Below are experts of layer 10 (counted from 0) of a mixture-of-experts language model. Rows are named router (the router's row for the expert) and show model dimensions 320-383. Each number is 500 + 40 x the weight over its row's rms, rounded and kept within 0 to 999. Numbers have three digits each.
After each expert's rows: "mostly gets" lists some tokens that are sent to it at least half of the time. This comes from a sample of Wikipedia text that the model never trained on.

# expert 1
router:500503489441501449500447435551562479436459526486450510498509450468472516548522468470545456441529544476461481463469464501501557442465583522536471524545563495545583494532529512469511568492520594
mostly gets: " John", " David", " Robert", " William", " Mad", " Mark"

# expert 5
router:483515533453498477499615511480422526565534485482567526516473494506492457441500444522547522604467415454406441521500563533413529535520482557535482496540555479505475478481443473506521489508519409
mostly gets: " Al", "ci", " f", "pi", " km", "′"

# expert 2
router:448462500557487508468498505497490567522503469476533512532483500466467484521486517441516477488447502500546437517499461547497500498541524489488470432482436508498507517525413503504478500489479435
mostly gets: " States", " University", " years", " School", " album", " season"

# expert 4
router:449477449529522547495558505489519513474562449476447588481455501494457496453522535471478505438600523536573535512470440431569439456479473451519479477477443539504474495457550498479571474480539579
mostly gets: " he", " re", " who", " It", " this", " He"

# expert 7
router:532503509516548606487484525505466481465467518593512483555472521505566510454497506544476535479470529498462556533462509421517472532505442486445513502477514485465506498475509509447424525437529522
mostly gets: " on", " with", " was", " to", " from", " for"

# expert 6
router:542450411532514451485447503442548459493546492475559476469514497497491522506509612547443539461541543547529521437510558471465451473548529512517554593516560438532507542519553527495454448559479462
mostly gets: " /", "·", " April", "=", "|", ":"

# expert 0
router:415455513495504363491515576504577515511532497514477512436557508541499511521518434477410404537491521503508555491520486500533508486465462470509540527447447484521436495586476565524484524566495547
mostly gets: " known", " used", " released", " held", " played", "ated"

# expert 3
router:554533546504430449470477477555484515532471490432460497512515503476425479543433501504515553480506518477514514563548492579481543497456611528533473457543449527463593466486542460542602513468451449
mostly gets: " (", " most", " well", "),", "—", " all"